Weights of a small mixture-of-experts language model, trained from scratch on English Wikipedia.
Size: width 128, vocabulary 9570, 12M parameters.
Training: 243M tokens, 7416 steps.
Below are experts of layer 4 (counted from 0) of a mixture-of-experts language model. Rows are named down (a neuron's output weights, with its number) and show model dimensions 0-127. Each number is 128 + 24 x the weight over its row's rms, rounded and kept within 0 to 255.
Before each expert's rows: a language model's description of what the expert responds to. This comes from a sample of Wikipedia text that the model never trained on.

# expert 52
It responds to: First piece of a word split into several tokens, often after the or a, such as oc-ean, amb-ush, Bl-ogger.
down5 [102 153 140 105 119 128 120 156  82 159 143 100  97 172 138 110 116 131 135 115 134 135 152  58  94 147 104 174 133 140 138 122 147 128 215 165 137 168 135 138 108  89 136 127 120 117 128 125 122 151 163 157 104 131 162 142  99  92  79 120 165 107 128 138 173 128 155 120  94 111 128 142 143 147  99 153 143 101 131 118 139 164 112 140 142 158 110 138 135 115 125 177 168 144 133 140 110 138 119 135 123 116 144 155  88 119 149 104 154 139 115 102 134 115 133 146 101 135 126 112 110 116 104 122 130 178 156 158]

# expert 16
It responds to: Commas, closing parentheses and closing quotes ending a phrase or list item in prose, plus and, but, which.
down0 [179 125 104 165 122 133 140 104 166 156 123 114 132  77  86 123 117 121 112 121 116 151 157 155 156 124  99 113 130 137 124 141 208 147 127 141 113 127 116 162 147 135 126 161  86 128 118 136  99 122 128 102 114 145 124 144 139 129 131 161 139 156 150 134 159 193 151 123 113 134 113 150 106 141 139 121 155 137  96 117 109 130 162 164 115  82 122 128 103 139 162 125  86 125 155 128 125  96 171 144  74 135 153 136 136 126 131 107 129 124 145 143 128 125 134 155 145  88 164 169 144 127 108  56 121 103 150 134]

# expert 13
It responds to: Opening pieces of place and proper names split into several tokens, such as Ath|ens, Man|ila, Cro|ats, Mong|olian, often after "of" or "in".
down0 [150 107 127 157 110 162 116 154 139  90 108 146 158 152  90 139 142 103 120 152 137 142 136  86 181 153 142 104 150 135  99 116 167 106 162  99 109 137  82 106  90  84  97 143 139 111 147 119 114 108 119 148 140 109 104 174 172 121 102  98 129  65 137 131 115 133 143 106  86 146 154 107 143 128 123 150 107 119 125 144 137 148 165 137  97  93 191 129 134 128 116 145 136 111 140 139  95 110 119 157 138 153 155 103 137 124 142 176 134 134 177 141 147 151 158 174 122 138 109 135 125 148 152 136 119 107 131 129]

# expert 63
It responds to: Short lowercase pieces early or mid-word in split names and words, such as n-ost-algic, bu-y, T-yl-er, Bal-k-an.
down5 [161 171 136 146 115 134 162  94 120  90  92 117 115  79 103 119 109 141 124 100  97 120 142 148 181 115 125 131 143 100 152  86 110 118 101 150 118 161 123 136 178 120 161 126 116 152  76 118 144 109 118 160 117 105 107  99 108 116 100  84 117 132 154 129 116 104 140 135 118 126 129 177  84 108 148 124 129 160 146 125 153 190 147 155 101 103 119  88 125 130 137 155 109 126 126 153 139 138 150 137 148 154 106 129 147 109 108 123  92 159 128  95 146  77 118 105  98 111 165 128 153 126  94 101 127  98 111 134]

# expert 50
It responds to: Syllables and accented letters inside non-English proper names, like Juárez, Kazembe, Wyandot, Baku, with letters such as ö, í, á.
down5 [162 108 166 105 122 145 147 147 127 137 130 136 126 163 141 119 110  89 166 126 137 128 144 190 145  98 158 132 148 132 122 143 154 125 112  73 106 150 136 104 136 141 133 124 143  78 140 163 168  90 165 134 141  91 141 128 166  77 141  96 125 131 159 133 143 110 150 156 107 168 109 124 128 113 112 136 145 104 157 174 145 139 152 116 106  88 159 109 150  98  90 123  93 116 140 134 153 115  89 135 131 143 149  91 140 136 103 105 105 127 157  96 167 166 129 164 158 115 118 154 140 102 129 167 141 129 146 143]

# expert 24
It responds to: Final suffix pieces that close a word before punctuation, such as -es, -us, -tion, -ers, -ations, frequent in species and taxonomy lists.
down0 [116 148 129  85 182 131 151 113 128  74 146 120 139 102 100 138 113  88 114 131 178 125 148 112 132 117  87 111 133 113 140 136 116 147 157 176 163 115 136 128 103  83 103 113 146 119 110  87 110  94 139 157 164 100  99  77 107 154 110 128 125 158 108 128 126 161 145 125 131 157 120 145 110 105 145 147 175  82 106 116 124 119 142 143  86 137 156 134 138 130 117 113 131 135 121 130 109 136 152  90 113 120 110 153 133 138  88 113 148 126  82 128 151 104 104 121 114  83 125 125 135 128  76 118 194 159 136 126]

# expert 23
It responds to: Short lowercase pieces right after an initial capital inside names and foreign words: L-ur-ay, R-it-esh, New Brun-swick.
down5 [128  94 160  86 116 114 130 124 122 111 129 113  83  89 150 140 111 117 135 147 100 173 127 141 128 121 116 116 124 132 116 130 128 107 123 151 143 105 107 127 106 139  68 142 132 164 118 136 103 143  73 141 178 123 112 122 162 109 142 100  97 122 156 105 116 105 153 125 120 147 130 141 118 114 140 106 103 117 106 131 105 106 173 159 135 138  78 121 138 127 140 137 133 116 118 125 142 132 131 117 161 168 125 179 151 160  70  94 134 192 117 133 156 153 113 108 176 171  90 150  87 102 121  86 105 114 128 149]

# expert 38
It responds to: Opening pieces of longer words after articles or to, such as con-, dis-, ex-, cap-, def-, trans- in confronted, capturing.
down5 [125 137 127 117 111 131 129 147 143 133 119 133 129 136 131 121 149  92 144 156  90 116 140 120 153 116 111  78 160 155 113 116 144 122 153 108 169  96 126  92 116  87 163 102 128  86 121 152 137 118 124 143 162 111 123 141 105 147 138  90 146 136  73 134 101 137 166  70 136 123 102 126  97 116 155 138 103 119  77 150 173 204 130 122 168  98 147 124 120  82 158  98 152 133 104  93 111 115 100  94 150 128 125 144  67 150 152 168 120 112 137 133 147 144 126 118 120 155 145 120 157 135 123 134 133 124 149 150]

# expert 12
It responds to: Second or third pieces inside proper names and rare words, right after a capital letter, such as M-oc-oná, B-iz-et, C-yl-inder.
down5 [134 115 129 138 153 147 193 110 107 140 147 116 121 111 168 123 151 105 164  91 138 101 129 119  78 161 112 161 131 114  98 145 169 136 159 103  61 148 124 144 121  88  98 150 125 100 150 118 130 148 126 118 168 162  49 133 172 143 162  99 172 123  99 121 127 166 128 127 121 126 158 136 114 141 154  97 116 138 126 125 124 107 136 156 111 131 128 118 139 122 134 116 108 131 141 132 144 141 142 100  90 116 129 101 160 150 108 149 148 131 133 131 119 111 114 118 122 187 123  91 138  86 119 119 139 153 163  98]

# expert 40
It responds to: Commas, and, ampersands, dashes and opening parentheses between list items, such as taxonomic author-year lists, place lists and band rosters.
down5 [151 164 162 138 114 106 113 152 170 123 127 168  99 119 105 131 130 140  95  89 108 142 145 120 151  85 153 161 143 131  97 132 154 137 118 116 121 126 153 178 123 145 104 164  72 113  99 151 129 153 102 177 111 128 126  90 118 156  90 156 132 124 116 106  99 135 114  94 132 135  94 146 135 135 143 110 113  82  81 132 107 102  92 128 151 122  96 138 112 133 144 183  82 134 144 120 133 187 122 110  95 108  92 150 118 141 140 141 130 144 158 160  85 163 129 132 142 141 149 161 139 129 127 141 147 127 136 111]

# expert 5
It responds to: First piece of a surname or proper name after a given name, often capital letters or Mc, Har, Mac: Harrington, Kemper, Carmichael.
down0 [122 128 119  83 128 136  92 133 152 146 130 116 125 153 142 142 151 126 138 173 159 135 158 142 122 141 151  82 139 117 117 145 130 119 108  82  74  98  88 155 127 176  85 123 149 126 101  99 166 130  51 130  92  93 158 110 148 163 138  98  89 141 134 116 120 119 101 116 165  97  86 101  71 122 115 126 170 171 139 128 120 160 143 103 143 130 116 118 110 115 100 139  99 119 125 135 135 131 114 150 169 128 146 105 135 124 130 128 120 129 158 133 130 130  75 135 120 102 102 124 117 125 132 148 122 162 144 107]

# expert 41
It responds to: Opening parentheses after names or team titles, table pipes, colons and heading equals signs: Giants (2005–2008, Stakes (1994, Reception ==.
down5 [ 77 105 119  99 109 151 134 118 174 129 118 154 138 104 138 106 145 137 117 161 140 100 149 167 124 111 121 105 128 106 115 147 109  98 194 170 160 138 104 143 128 114 134 105 107 131 118 121  75 167 103 138 104 101 103 139 170 139 149 123 105 146 112  97 136 100 149 140 105 161  96 159 162  99 149 136 177 129 144 123 131 143 160 118 135 131  95 129 118 143 147  97 113 142 146 107 125  90 141 135 147 135 157  79 159 154 154 105 102 142 124 112  94 131 141 117 130 131 159 139 127 131 127 206 130  98 124  89]